config.yaml
n_experts: 64
d_expert: 160
d_shared_expert: 0
router_score: "softmax"
balance_bias: false
lr_router: 0.000684
norm: "layernorm"
rope_base: 10000.0
train_tokens: 625400000
Below are experts of layer 7 (counted from 0) of a mixture-of-experts language model. Rows are named router (the router's row for the expert), up (a neuron's input weights, with its number) and show model dimensions 80-159. Each number is 500 + 50 x the weight over its row's rms, rounded and kept within 0 to 999. Numbers have three digits each.
Before each expert's rows: a language model's description of what the expert responds to. This comes from a sample of Wikipedia text that the model never trained on.

# expert 49
Quantifiers and adjectives. Quantity words and descriptive adjectives before plural nouns, such as several, many, various, two, other, white, wooden.
router:473537571476460450588450458500493558417463492596517525458445481526488604524571481450547570505605541473527506453525523533533507536552484464444443550450540490424441472515514505496434479466533505599524474562559481440472535537458504393448380581
up0:509556541522526459541534502458519489535415493507585519521467547547498592433543511447503459499528487482540433450520523475598482378548484474498410543482580535513414406541410497456543503468540651448462540509543527405450518578484381492400547544
up1:508508391439525432529437472472485575484437474469548509432452557516581524531505541451513537501507492469533456513498572542548517496511389503428395545537586466508431384463419461479442525485601578440519508503537450403436570481458420556536516546
up2:382511474474533483445555460461429493539461497520502557513510515438533547507566574444455541459523464556587445479433445491497449409573581495507459552467473458493522477442527486549463551550490489460496518449537549487535455438498532522533471479
up3:547496459536545454460482515473458565545488521572607471455448485594480513456525471470515523496529475452465488446542439481522521475546488436458494540560480488505435505476427642483457453602501510454507497453475513502504541542446505538541472520
up4:499547439462574486513524479492406538544445492469536593389432508550466502530563614394522549539576464459520475432564511450563499546505456446517422552501573499437534473450409488455371591490498566488456472503548444447509528563522457523470584537
up5:518506506478493470528418485476541505529530491490443467452472450455489480480588432566585486508513434439469404496534571488531600383534495462517456531544535485475523497517511496487558562529527515441561533509526392479448540555507384496523420528
up6:496517493481486488507445512511497481544471478484567463460547492530517456501536536491491493463482551482539469398540470443499472476548428530507520562544523479413409439479436456460470462423440571498449465540581512469475461583523458528451446510
up7:449526521529497492479421572478429511602529485566568529465499416434487525586467493547525491489535584420539525476476583454498591453504473500452492564451446566446615427438476506482486580495474568569483473519459463517443513518459529500471427444
up8:469569543489545570563607559475516451574502417443551512483384507546468507414571510548523490478489501469526483499540483517467477514510454561368487577593529500482506441433375524460489597505492542511431508497602482408490639518528520484416503433
up9:511471543427521479489560485416503498490544582401472471480453590450515427439523518475399528427528496581447429467495429454515491397473436505490456530505548533450564582539471506607456483479504538488470485534562609499534495574478531502495529499
up10:587547524480440453524460492539491459488453594582548556467532472401594532457501580446517537484425511516493503571569488485523457460499558425430467474441468475511460499458508428492521485477525515447589522502506439427502411507413484440506487533
up11:456471498438451471520486504359422582571448430434549557461443523537552500643549560472524522501553523419560463509596466460610599479512444418459378525495550486482535512470408445433455511430577554488521447438580413447440496509431474502486455548
up12:424489461492489402535447468435434525494513460449499615464457498554532559554492494436527563529561572469458452445496557457541481466552539485566461502521555547462477498535456477380483538522526572446435463491491392435431540560517461509481526457
up13:452550551481462543366498455506497542445483580529400558581416451571530493445555600468597455561533555476533538507472498455556452487518471511441470478596477526456368517400531482428544431469504511481462525458428436484370556494462568439504523438
up14:437462500469482496459459544538484469400460402479396532450511510446514493472457582449481522497585500558469440491565523479480442474546467458512440455515525498416542550516489487336467475513548471491545503413551460490485503521549514478504520500
up15:499531539409530477481493574562470520485534466454505476415428565550510523510587493443536578665569470532516540469533466590507545491596452478564468496464518516512467474595410482538458497496491548483439469342527495498495532495608504492501458510
up16:500531526462464503502521507385495551508422434513527505446405492489570479550533572426538524542543539417630466430556497596546496457497444503437409575521536522519543467515467441465452514476528639431566527459545470451462557506488464461515567432
up17:494436453421484454494471469458457533549462474481568530458419515558544559591492577438584537541546487421566479413575523505567541424555376538511404515450602596505453476412466411454499502444558584416528476517568491442407601520503468433472491493
up18:549431486521452503478427519471353541517502483490520535522564489558584491439509476506521597461545530422555458510489532464502628432555513511459465526561552563464462418357522413472507462492561496479546557471515510465455524566523484505533518531
up19:518423466456478493596415509492410543546413464403549547454475509500532440458526586508531546477377489503529494524487499469462473473565447476519479493489554473482587492547535498459544548518497508494548496530590404570454603623496467487536563471
up20:477425545330506430491566517433452509549439451470543525494472495462594492459485497383591575552503538468473418491502525506535475512483429581523449559557540599374501481489528523429477530475523613474510488511543455509500531489449488489575592520
up21:483517434484438436408577443564395581659492596539444449391470456556541536525538542526481544510497489474417443408521600517543563513538440483456434574448548510475523482560442457442514469484450525480380506542518373499476551538502474489528495558
up22:583475432519373433434554553468427528600488457578544578503514501432502570516553426540531431479527486438450472518509617527508565468609463544470471464646472478549600436492486467488461543429478530403482421486459432461431420531543487486479488470
up23:477522444506562515497461496483451481548451479509526522406527491611452504533551473465485451576560612480481452513488474460521477538610354398478451552524513528496536483500460456441469530480534497418477390570457474406489548485459482482536499500
up24:468450520407486414461497496430453533544438466543558592509452499530535523498513570416499563498540462450539457415548587526544538488521469467521408586522543526540489398457435406425453512431553509458472489494473488453411614575488460547554488528
up25:454506579574579522467520475446474520578476396535551509497439469472513540582544473420571473560577489471469431438507433596545573404513436398507462587527467532612542543505362540497489535496436473524487454459541467394538531494476500573494407616
up26:431447457446532388439435511445435546500462531519592559446512547496512562561537580455572450556523514397545435419540530522482484459583516490507431582540536534423485409426482478424459503462525538441521484466509426467435565525378415508476466496
up27:499534542543582479484489514435501534598454359526464573487419499459559497414498464443501487542597480337467438528529396513526474495457479513502432631512509459519433505460526460523511519538610574500548467515542567424392598498487513442484497481
up28:492447476485525452426504515514438516448473518476422609433510526524513534454566489484517545510478527482595490496596498464472524527504488454512441492442519519486573518436511500495457538554495531463431588513500480426553499544399476577454578489
up29:536438494494448501458429556509508509450518535497546501479518433511545477478482409539526496525626516401423483528527584612557550442584486373525448556500496515512408407485418552440451515439573562437573486530530404463464502473596466541485572479
up30:409476494494544496473530545545529530510504506513612524513442616537535536586538526440483484447467546503552440475531612498491403538526476448462472489487482526469470518505425488504520588529527517488572528452482511455461586505435473399423483480
up31:496552501478549444488427457461491496556464489407472476518446477502475503483533535399532515528628458497438447458585484457547553496569420508466472488525535519521540508498430513455581555433474491525498442442534390438468547496450466550545550574
up32:553571454467550500481540451547464480524421527436464507464466442472550448458561513471475505537593531404575459505535471476618516523534491465419414451578538490489535475492477492555496579440549630507570485531566468395365484562425483536535467489
up33:602503494475501508407559494529526563499523512503462487494551551460484542568520494500538539498444549454571517531506562432534527493438492587455456548547446512443471541492474436486534537459555574504464484516568522456529503512365513524496470428
up34:519495602571482539579385495532490522551491530442452557529542491451509593576537531524610632474551437471512504522549455523527482512390467487482471501511553444452432520490399512482445565458494450565575416463527434408533552509446482518526515533
up35:499436493374494472462510415454437593588372481482551539491408530516536495483538533463551541497430544383498445457516464540576544415534427460469393542475531560448487468429515419438485488464574592417522485440574434462456553488420469538452588463
up36:505531456491566499435476527562520527510463487499500495494547573408462559535608652458541595500506537459477550455577510478501537501504517495509483513455544528464445467483476472523522469532556483499599507460605480451511495556499508489464524590
up37:461472459474494440459409542395454564484414463444506552428460534550572560480547615457592542541522462413532480518547520575551537506456347564497407621526525526418451473492426466450495540535567612474521542424559494427451523535414442475444598436
up38:402497535417577437419555510522446550497478483565615537499503528482451493479483574564411473537426582408491497471540514535512484494536465498492488589574546541312427455526505447461474456491561488547471543449596572500534570543493497535487517631
up39:514464440459493457491478548403498527525414539565578532484387510519444574513500615484502477503558458485543476453481607527587502442561396459432434553497538579481395502495429447475467489450529537468426526545482454435484534594413423457507522478
up40:477485479396450521475539514415507538608443494501601457409527502399591460448515579517567484550453531509518437421503505526530562463563524508530466497538463488428480474554478466508575546434544533508483508495497408489565484503476530504533530573
up41:446487540487543540442492506438400527574504544490485500530524531494522604496528602500491511520557523470542500428523438472544458489511488517513472435534560478532494428465427531447498454531529463524478601524596505475452532544574497536420530504
up42:462522496433513519547481486469467479467487551477505478472574550399488570494607491412518438465548523539517389548467476518540474473484524499416447478508489556544536500493432481559421561537598436465509541498538460429542461408474405442437509411
up43:556523548492533446481485449508512520514522516532437528444484560550453484491463567466454443568441499428492507456561577537484515476598564471488480450507491453606462444463400463475450501512475497540457437536548474483547462459539373488538545498
up44:577565492492504517465535488472467491543468478507609545587500465571506549484484515504551625538513517468459517537576461469515540476547477507458484486637581481494438421454490445544453458503509593525578388637485545459408439530579462499464555545
up45:494452485361591520586447543480516526468422501493503547511502507483443520478513515436539532548538485514534475543470480593494490567476521512500456547427533469445531465479450429437517500485451572462512521478453520384455566607455489584524500458
up46:460602447493438471476638501464446516654483461592546526414555479540534516541533538478630490488522545444505527499592543445508559460509504477481491560507442550470599473455456526427522477457492485475377494589518425472463508503457361500551499567
up47:425519420422498489463445543483437540510410470516479556384590558509496511464520541430579517514420416469518522533481535470530554422554405485470478485592556528517525465466478465465483500438547531523415445399497449477462537431565439501521535515
up48:437492429422475418467500472495422560525479476443526508506434476552516450473575542508554537548514494462568481471517501557554510493595389470522377574505501559492567465518465454421516575494507613445506437510547484456436555526446459518477489535
up49:459498507523488526436531547469471483451521520454461566452524516523569586492455507419466494597491472504601511488594619462509444549445450507480423521490576482415552512473511549549492477511521514416501525457429552452549439591484495441408558584
up50:438533466523583429524397461509526482474541512466625545506429497497531513616572507491562533497559461461590572470505495608498366452447518522512507516458489551533364463545477503476435459395417466513582501425555495423492553473479445483564497473
up51:418468455458516486514495511450412550532477433382469544523466567484568449589522620450566487514592599442476457485642486600585450496563446489468426492512564504566530466431440500498451581471517587453551516428564464455526567546455508481469541537
up52:475575436490484447458399570479418624492472496508520513529511431477504511462447486467590539596500481524493480470562534451518419457528437459535439494543548468356528454540477448425518521388577532509527464510429460473478546504436437472529511525
up53:476612519419485485503560433531499559508399470508595536409525517514495500472468443494568516516498442481499505543603456502472479539482417493475489542445523519485429431507368395385495532488485552500488557480434540519471433393506380568460611428

# expert 59
Labels and coordinate digits. Single letters or numerals naming sheets, companies or discs (Sheet A, Disc one), coordinate digits, and verbs like named, appointed, became.
router:461524452471507449487523416474515595420447503552524522436473571519547559523552545525607553509526563453566505420493482542561472487530470451394409575471537563445428473471492444384456578472507609480506453549530498415455529534456438488551490571
up0:549430433499498414549497470465528553454533456555491518460412496509479614496482471536526547391542518503541538368512488585523525543454522491437445516536458520434425479477486501445506648421512615513502398469494510422499527434441476439431448542
up1:526522471459586465498485510507420479501549466482457564500431464470543449540549493415462612584531529578506433455454537494525459524525520534501470405489466496545478487541414557460567467492543552478481417536524466499471426452480499533633457497
up2:467439471469554508459573495377568421485551469466524517539514534535530555500533586505480568527478564417604535492507529457496490640461581473591487557548488519489550504530558539489507444530531599484503463450532440444499529483480475568505396611
up3:542530475544469518510515510438491482549464470527569469481390413552473448546524494436433516505480532393467513441476571556528409508566499572633478476451569496432456425486507473472488448570495490576575444514471519494477455612455510491515543582
up4:448581507449487505450445461451538527574482577558528485474455440526469558475525495392586484510524511577441540513410574577567578528609439557492522496497530513528445415519510418513427516414467492545531514482512455490518497527521558515472455489
up5:632543422517440479518531539492512551502451518460495535501473450480504476594612530460541482584457497457447574502462620364570498507559491454492429507468614478426493453429476482495480482524497562483504435549548375449598519503546485445453490586
up6:488456479539496514492490497402470490480392422468502533445549461528546468549505449510500480557542446526562488474527493543498476558541424598532416532553440442583405508587423556595524622465573507484494449490592539486515508438514481475512543560
up7:414496608557507464541536528490484557445523599560521466452576481430486491571524418456526481628450521400590489539552444484465459493461508527461465582522528509458468522441526479558571506502485504493541570387442509446475584543501546461443418480
up8:450562542492481524546477569478374508548440438520538587451446481557523519538519461445505537440506453437553480542529492514526514414619478484438485506570518476405492461505553492542481573551422463465507477513535488428581480533484494552486497519
up9:498562422497559487511486491443469483557467460392507546567392470557470526571537568441512543556444590528502510476492539505567511508530474494523506501492513476451434561550446469462513459475560502496518508504498473453446492533437533453392480482
up10:443527504486455464556499472448434539484455439487513572475371479402555523439517576410561522475504556465539471475550491561549554460562486456504411482451570426504510480483490477524422553489532594505514497466546528467459594563543452483533581521
up11:542470506551436550488451495471465710466491560541459468502521462484546493518499511483380489503481498487526425467504552406527625479549570455484468518459515611440483470583486468488569449479623544442503452570520424489557411480461534505472449490
up12:522403552561471555450568517505561522473399537494481503432565478499514540495518458429537486484487530447545522555510504479540577483541406521546464518511504508561509465374452477567478432426493460519555554536611459475448442500408556513512559523
up13:519397526511449447558458462546447508479357393480471549573495391497608482477523420455565547500508593507480435518488459549550483514466461506534418538536539601552486494625464470399481516473510536430485499467495453475413530461564473480508400514
up14:495482541497473460527563446463480411563481411516526503401526465426514577523468589447569578389479534441429608483481545496555612456436525521586454524555532424530537473502471473445484559455453415465453544622447446462579552561388504406543540539
up15:520389470472489477570471454551491535465497503486449478604464520526492546612506536449429421589518555562506562523566502560548493540552423606454452573493559505523509548421397520507459458488591472489490531503498518499486497451498463467514529419
up16:445490480382452545496417526404413467523495534422523589547545466555506477425505571394445549471505486459488558520561548519518569548573535540534452557482592426534544482517447501577393507484462508493550475459529517526502526517471543514509444493
up17:494515566526498438587432544428471601521494478510486580542407482546524565454494629555479526497551407485447470426528621571513591506546503476513468513471585445482369478469535457530484470402474520509578477462535491463464478576345452462505448479
up18:519485483475469497466465449521476502496417535453461488560484494547502551532563499393504559460538604487486600519501531546600426521467504377443476508468599482464412469563511477557491409505494467514524562607535451525470490547491530601537429576
up19:505506515501535439437501504566505491448514536446496509492434561591442600435547561516382537393419485534571524471560472520513499527529434510463465512524526512434535472524481388608536521443531505447534463534589539452470506528452532432460487506
up20:502480496451498490429481503483542461483515394449505551521490500425483553506505494479502524515547549506512477595471525481554630540478454511435409690473495506505502547428423518508461514437469513511550489405531551454512493511510544607507585481
up21:519506583476432440544488448413429571433465497500570533491464468503542554477501536456498522540532547456545466470593551497553502515543414482411393539500577486477445434514440481538467538413571561519518459519565523445436586550463465399463432518
up22:505538532408516509489469488482492520429503484553541497452496536418570518580510489488488563543414573515519601416527500511499559522445584418463406447443502437469530397508421485450541586491431486530466523541539448466550519496460571495535440500
up23:402529454459477371469443497507509600481484467587552510450451537480487499541468508468562413575577454581456488567467502467509542488531493373459506441536476505391476456518504412463500532444478514453480570588475451476483542500453520508463553536
up24:480494534507513425557518465558515598480494555434540587369476510459508542464547538493522527460588512460618399423437562441530542548572531509415448571500517518485553497452532505458453560497394548533457479475558529521478502496575454532543475467
up25:465461522439463511601433441409464598513468454555531550520459481550503592454515549417481594532555524472508521460524586514583518489638420431480413507464575406491478490477424495524465496466642527577497499496529476452492581522467478464431430507
up26:399546429428569533615507471460511512518508546479501524489453503498541490507491494397526595521578465431489547476523505579531493361544558438520451520457469472508466447515517516448499494474438574481570512549494423463559586547437552531381438542
up27:324519520451414485502462533520451579498402431407577542422573428498583410557497625482577489531471429453506530490534568544510546521519440519556500403500498456515565475533525530461511534486460616518500413473427452604426560463525521506490492535
up28:512512499495529514441490481439449558495480399518554511411528405472477542558476481531619500591492501343501599509498564539512559479488471513474493538504483433525485444464411539438463561389472472466418446599427372471542520551533538517500532531
up29:540456548509566462508487463391526447490455475462445512493388541544503416472600526389542394622490580537533499574506505522523611410428455474490482487500439456545551500488502475511574459536445545530542435481526471397603556505468498507532455481
up30:431524495400527484525517506460460511584425564409463459466340583425514511592562412526534518523457555479471505466465501552541563425514524397536472561443486518429389507489491507453505506491394564485494526561506546482472565608462545553461558509
up31:445538524504546546503508508470501441469447520554473531510437412598550564599466451459538533514531541455516462473534550513541471529547565464499426482595550460498403483540507465495464527402428540505490469535506504414493462504459491599535506588
up32:466474451515467431616435516479509583478500462461438487476565456445365464440491495456496413622555467451597385520491468493544511580454552518575516496554583468522499491490511519574498467462483533538488531480401511438478494621480477507481542486
up33:526573570518431546539352419428474533456525404507443517564443524550515452573453570506533491474519601392397519514477454509536543572441487416474463472432544503504449506480509535488494497511543487510482567474461489499459431542501575514516430531
up34:573506622474440421461514554508481493484410499526470502394445528525446470517586519490445521466463429479549557511483521474534451576552400436518494503523508545399480453486518457461477489477529562634610457445547515451455523543431446572564410480
up35:528447574533554531530516515491454551492530539495523538429597459563486527514611424451493411407496502433544492472543538501512432520559496538507510539496409578411513483460369536526553425499509487469537489430590479505438483519475474524426598538
up36:480556509520470491452522547456396531507532488516513484480490535432485532512500426489535602477479590461477463516557527401574520528558504479495478463614509561543439444502459513468503487445527511446560400575530442461532519499491528500449412539
up37:553535487393510406544503548543507621515519471485482475511487536486618559446511565557403510605524531487476519408423552462531526498533534492487427471483534439417527552520534479492563510482502603525479456588454429467542535550436476498442423564
up38:490446502387409444548426526562509527499408457500611605470513467477540537553507450402451479492465556527511471509533584550520503557425522511504426557513520499475535542491483467499491487399563497411368334534522488507430461505504430514394518434
up39:495450577421503460492465511451501495534393458545587500465486441531561547543589487394526547480524450472518464444581549595600543478568420415453431536494582480526457468533435437518407516441566454500574500558553452456463543534465486502495502510
up40:516479590469547437487509472482468527495431510483516531442506549471541474517561533431494583487525556427551421524470543558531502478575452481463427522495567455463487472529388441458479490521503487547473423576517451513460540569471452461515480533
up41:609518479552454489707529553482496479502481559488516490547456470513470485431449499480503515500458596534485482522486572484514456487529482517503497598550537428504474521521595434492454464424526527468517499541518495415475486534433512473441407479
up42:489500492529522509496518550509506495585425467500489531430475484443395574609590462513515467495541548495569510513509617428575431514500486494427508617439553473408518473520468419567471478497468511545637525584524567501500622575343460430534510507
up43:495528392503462493482589514393532499449473455484481533529458483506421535542449454527534492443534482495534546377495566477555506464537508570608507447556540537473447417553485408465439556487507504620480437489452467407496531494460431474504534501
up44:376589567501539593479530596477534510540532476453518552395420524464503461422476473538522529508504586516434485501436458475476533527540436450556481489487522503444424484428543476500455488539498525531576456488509455457412499430397577519470485587
up45:390498651490447511483525513548515573451491400500544551470467437523517622561540561437551497490564504473538486449540540474569537411542512430481430525569579477483453458507507554596405532509500584510530409549561355439500557485466482495501545501
up46:494426602437394485476559560524442588498485529543516474575526486429584559551517561522491491455507561509551519402591534493553586511513451424501489597451496495419489483491482500474445516590510535473418448542527381520523490487513443468520408508
up47:570578508493437484505558501469485511547447508517517499403538476433545546503452522476516489559448479470482541575452516527524566472465497525556453516526519355482528481506426448477451519434520525521420434491558370503506505528434545494505471558
up48:498498507472457550455513473472523537568373495469425512559500543485411449502572520503516529478404515403523548407486488516608461421451495535538501517462504488386428457446538463540510486420468492566479452594522407383533503474471477515411456473
up49:583614590456629462514532450563531457464433452594528493374507510463540561528460443540459515486566566505513488456465481552492494539487536521436474500564548439532465399556530428529504606448514484657618427482456479529458581530542533508454365551
up50:458525486460490457530520434531489478505460498440407588520443496491482581528512492547510502566506520520535513533493484479565508549516552480428429522528582585451426463427533453512466695473488517545413456585552480430412519502424480474472499501
up51:486584484485472540567416472366483586462497458485508609445493469550563472451493529518509357449480507486472434506538461490507491541506384484560469621472585472464515487498502459441422561517415555548508524523510471449510503493514504577467488535
up52:482535494500559387456548592481508472532478465520557486592493517447525525523543483538476524525564531375531575423559549451525442567548496475571460492503493451620558528527490495558422486449502506544509521529631426463562460486421450510484476568
up53:500543512452542518507524495395417520563485476500563604517527443450465612476496589483537521504538530523424420528482531488526497444534509412482512469502470461552537545504492434514464391479620525441601564533575529465445557543520422458541497493

# expert 12
Possessive pronouns and digits. Pronouns such as his, her, their, its, them, especially his in biographies, plus digits inside years and scores like 2015, 25–20.
router:474455493502455401559485515430509517437478454505499524439496519574495572480552545483564507519608576514529417412563556557535521538542351446443406465458582537470422456480529465491425523464542492565538495526562453475471516561445466521511461495
up0:507493522456545580527582418541490463500542388536592474467443532528506498531508506563527403540588570398448393493503571409517450435547485464544414508525482462550453475485423537544444439539559504550481512446538476409472491494503511502498544496
up1:505374506500555490499539466478422543538475501463437524406410527443480515542530501486543423463557460456540460505556551490558449551520579530520456464563531446440586511481468432406450582439507523525547499501554454485454562537478494409466544540
up2:442494634520529458488492475536471498496462527461489552419472464412542507587524588437571576524471522499492458473527504565526469501487480530479402521459563542483433511479481502456490484497461619492477482538540497402487624438390524444513592621
up3:538551533401495479512490541535435501506476559396517571474419545489604475525550573471518550460543498543605541472549439484500415518469479512483484506533468554481506495514453464519497527443598648410593464411617493538495533507513528491538351490
up4:481484529426542447506522472481467499501418565418589496503442506470500525558592564340543521505602470491521493500507504501609516391619519501476417537413495545522473518443463481445474575553594536508470483460660465445389596485475542418464525557
up5:382485485435574443516489455406450621514440529457578492498462513456594556508518503468563537560492509443518481553570525528579533490557447487449389559542563460437480514571470470501474595440536532505538428500518443446419572600466419437453420610
up6:428540554436567469498482499458491534564496431590560579521435515387506564464504548528476612519501499450506545500564453481458483544476509499492516521503565551494491473558472474511445506477488528551436490460519502504496592597461397458532455539
up7:432486537513504471448443471394452467537471492474557548454515542534523524416617537456520548489548486513566460478571528538537520441471500496468474549519569458510498468503485582410464576411483565512501491458510533450438537508448415452570441502
up8:524526504560562443527547389509525470496452509490477543531482442462577441478543442560547454502476473478466454480494465431523500537501424581520476506509476437472550534450474422439527495436453549493420359470521405535458511584528558488516502524
up9:504548474438571545494509486404466474505391560492513544447421432464492447458541579513527573502465526447449559516466489491501478548468379483498440492474539523396525456521440482485480461511508534509597554575513530470550505513437553542450437545
up10:435497604515469515552477518461468493453524430565515464496434457545514563571489530439498476489597498460476423549472535504542593470548534521539393520504536444481513503567441483485487488519618460432519520415434503487490550499529486463475487548
up11:520530512531500510482553490423513524512432487458518454491483503453473545506440523423507515566506517495544420515551550469516581539486536453497475593543489601501565494587483478361535489448564587468482504505510480424508627503531426448461523583
up12:544478537397538456530476506492466580468471479414530525454417465481508514619460532423520496478517556437574470448562528551555473491528492502489421564578559417468539440480462437524465462485492545446472400510492413394442541504495497511453476568
up13:538548568454553491431526503538529538485439423479567571439457567510478482488515492478591521533523576458577521508461429440509483544547440508528497484561514500412520429519546506507461496435553564433631417447429478469405491509550551478423467480
up14:415475525409515484530532476495467455574431520399481448541495551457522536474519594512527479497512534468542560493549509597476464441506495532464507564462548496486532540509494399498456466514506485523524462482484480507495572550476485425525574560
up15:426569516510495547513456474433449504578506478438561530519437541580484489548568454495438443519481528462595522479562523596525493514521410570508458591538590447554542469432410422484486456532425544485544526467446551491470530578505416473457453498
up16:476523501421463522451462509468379500573427513496514623506432519456524534503582512457515534500517586509464508525562518490569521468561562476447454530519480466516547440512448467461456522481536572487492477498494436434544545492466433465546488549
up17:572513497442438529498579443532487498497453568652465558486450470377548537415584483453543570479522462536511414465569507524545522536551493508504484506518465397469574539493520434466395500474496522528493576616481489461493516419495461444504483495
up18:465415550540471440385563548512434539537454573480491481499434517446479478440499573461442585434554525480578513435507565549530518492548533475455464531541482509478488496525450528464527507466514561481477440513544598471554585588494566490497499463
up19:500471582478554528560549407460410532533399512524482511506478405446530573459497478479528498520511540438496523468567454526565524522530528556451424649518473498516518480489392395531521533484487521466494502534434428486458578494525502464411506528
up20:493481547379500442479426525503475500521497585528474483521477541525499551508465610493581483539509583396544458447657529537525477478508540571449463541529473512472520490428399442464505478408626568507586432463496446476480524546510551506544542581
up21:444526579491581553490515474422435581521444477557519510468503471496536581561592504482487507572495622476559450482528475548593510423537474528441425546501460496455527517465514490500499479508519561439466436623485478476442585495435465516533488519
up22:454475486448482509520498462500398524525495507556494527436449499527541549571524558430554500525551488460510486498588523542576494487568469462500409622550510482497443450470474475472539539461569520545530447511526441406464580511468444411460445513
up23:363604515401482421435544588471480548491434498404532467581467546429439574476530621375376529548453415529533508432554554472522481524498485461398467562473562492467477481595514464558468431531512538449504380511522490474493568530443401539482526517
up24:544533542435509497585507501537427467463508484577539582543479454489592537545480461405524519591629610499386535548493505554532485499531523480470438431440552492508532445552377502461441466454653556461524495373488507450446446540504506478567479491
up25:478433559412575421490478441491491560484376539475475546548480427579482572549447515490492496464444568465526493492554472518542588499517538493357400552470594442459468508459533449422425513478489525513454539559444540525361523602372550595517519479
up26:424598469488476494441444523439422465525507568541545506457515469429496497523506515387484574526559562481491499491604489543450471617466526435436452525464595540490643415561482483522474486453614476422527533501561478533546451545515437494505561529
up27:470494416541395470478496482580505570518574608506482538514444501451444570492491424452498517486469534546504525492522542488527490456679463510485480517492407633473513494549514513559508565448472497492476450467492417402465496481470372504511418556
up28:527431453476488497520419422490495497465420514448437506486482510421436585472506498466563454494429540506483437520581566527542535465563479545424455523494448524449540473407560383532397528503516575513598497466434451456442476477527533431477477497
up29:428506480485470424413517482414513518440441450470505516568498449489494486589554585523512481493439579481558479507484470436530437558558555443318472503472576544509505502540494521524594529459550541533534571537471470525440502601426545417454552457
up30:472531449507540467572574477467549610613542565542504449511519446532594513472539421563447495508530472460492526538477457493470578508543496529505482504545506487478557528518417349540510481433492494489441427591545387501499519517444551508507471548
up31:461536487431408556532510499478489590522498461517536582488454439494481483676473620446534543483563484498519568451543527517521402483463455499533481514488479444529453455486470474504465454591550553467514554518491487492434457524377488518514405502
up32:509478540449566492525515366486411510592375449523518530533468399502521534546539448466516490571486555508508533440519466474543600402457432417482468577522476590552365493517455492457531558483510467532523437542534514512515509549480453484481472489
up33:456502524517554466556552469486475598555443447564523520452461548487561572550621517450535593531523591448545536428475491430543518477545524466461391573457599491471490511478451539507428551529546545483535492454460474476437560539421427465455463542
up34:474489458554521441460574486447476490562608450535548532475386497582560581509474443476518468453577499479532453431484441485587496441512474496497474534663559535463512523447442520500570558535462475515536451408458520379523555446504553479404400590
up35:430417531445475467540471391486479473500386472491478443480469482518522371534565439481507544580522519514557430465567487555524520520534534428518432469519485443568424500446516498445511508472524483506554502446444506552496525578505505537479419464
up36:476538502486526446449399456492462530530490525485579489536448475445546485628546541400537539461511490404489545447524583516558462470541525510474419631455571459496505469546485431503481463524479562490528418521521468496431569591516457401475393501
up37:474436540525510562468354435527474556483510449524514579513548481541568574470448504493437513471429489488520571492527555497511509472574489524481469546539466510474589462548408519550450554541477502512464511490562546576554450494479581484465451606
up38:473525566493489526457447543406528491528563435549506562537464510535444531458490541504377446536564496434569529434450399475448520547422497395583445463485458472522540504569424569511529421475467527516510596437451564384568539498581531478472491607
up39:520457493394418524516598431444396616531428489592583471473458479413451474544487531443600511502444475452567571496508551592498490466489535523385474518552458564500476442511436443472476524559569567483517485456452474512536530543536520525511396538
up40:556505487509518481395501494484477488484474521537467442392527545437567492522590459453407533501594501496593553434470643568544512511513453529465481526536439507500455513473513368514416475471492551520518513435535479468509559550505544527479458509
up41:493475507500586402468529540429448548531573523469514632521414531503497483545583609523494470448567451495492544480537452528537564472525504476451452537546480511522540489546469387524454427449436471444512448557511490521474537535462495441472450544
up42:591544528438561540500450592479426514534427540552479534469469444514564607466444500501483581567503557409581423456521518467521498488525492501473440496525476603463506536389491498494590527489503531394524455543395438472472518452475527530467495529
up43:418514502401608430507551444467437501559598526446511602579439448439531433469492524422457562526495460446577547445574409469488429491434527527549446502477519357523424444516434523487510471565594541456487466464513452455503588525507549509400437551
up44:503482476520541490524573571544489567482505531523489442500588501441555509419574510517571528537547535491579467443505453508504560455500521498445429452483529577363461456540523418449551616461513504544495481496482490462508519545527466484595450582
up45:518525490572503438580428476475453471507449505523537488487522473508517495606519576482469505650504490454506444530444502508493522473556467446426461493459509373501517539424570528478404466626530510507504470539501379475522542460423558561567541515
up46:482474579443542473464486531510425500533440465519571561421443488444496493573514476369507528512453480448606440435586565517486522497473487453457392562517530538455489529486449473411454577427548504426497469541511501409485584530512483468474458567
up47:446520520409566500499474526444415500524455497484517590465474489497578554469574520418513580487553550443494491500508483503531497452522442482475452535557558523514485519458435434442478480412504578438558432531559505427397563505493518408454516567
up48:428569481495500444449494526444452537497434473516523522418423484545493582463538531448487501501553528446522475466531489465548524503609465502455432557543526511473482473471481483386499496439530581508532398546543495402487573496462466416532478508
up49:488577575442521499530467435442445586524468476443587494420405497484566562561484581484620589541537549482530516451576579454527476479534470456409417572477526549447479534513427457542482495501492564466483391547563496419461595523453563394475444562
up50:453491559524538411486527552496435579555451509548502578486477536433510605581531486455487452457603510476498481442624506524560438516506481588463426593508614557376470441467465498481470555403514547461532461471498520432402574533374516445467481522
up51:609433533471547393523534494454498473540469519453519531511482577460471492508569448532588606516513428477522486339596469445492567574589486527388458555588470589538469526532482552390539561519530537527556496409539465486447561511481429513507525504
up52:485525439501483431505552426485468532536493424545587490446484480520496529476440454494541510567528505511489405582615518572566500468519459451457444563509476462494560492490441442484514446467488521459528441467538444434453583466529415454489459560
up53:513522467402455514476400506504417517579512416562434625539457458463463554505522478433483489457517556471531507436554513514581504427622543477477488447466563554467528526520474458535467424468499558517502489500549420460526509495524451485502555579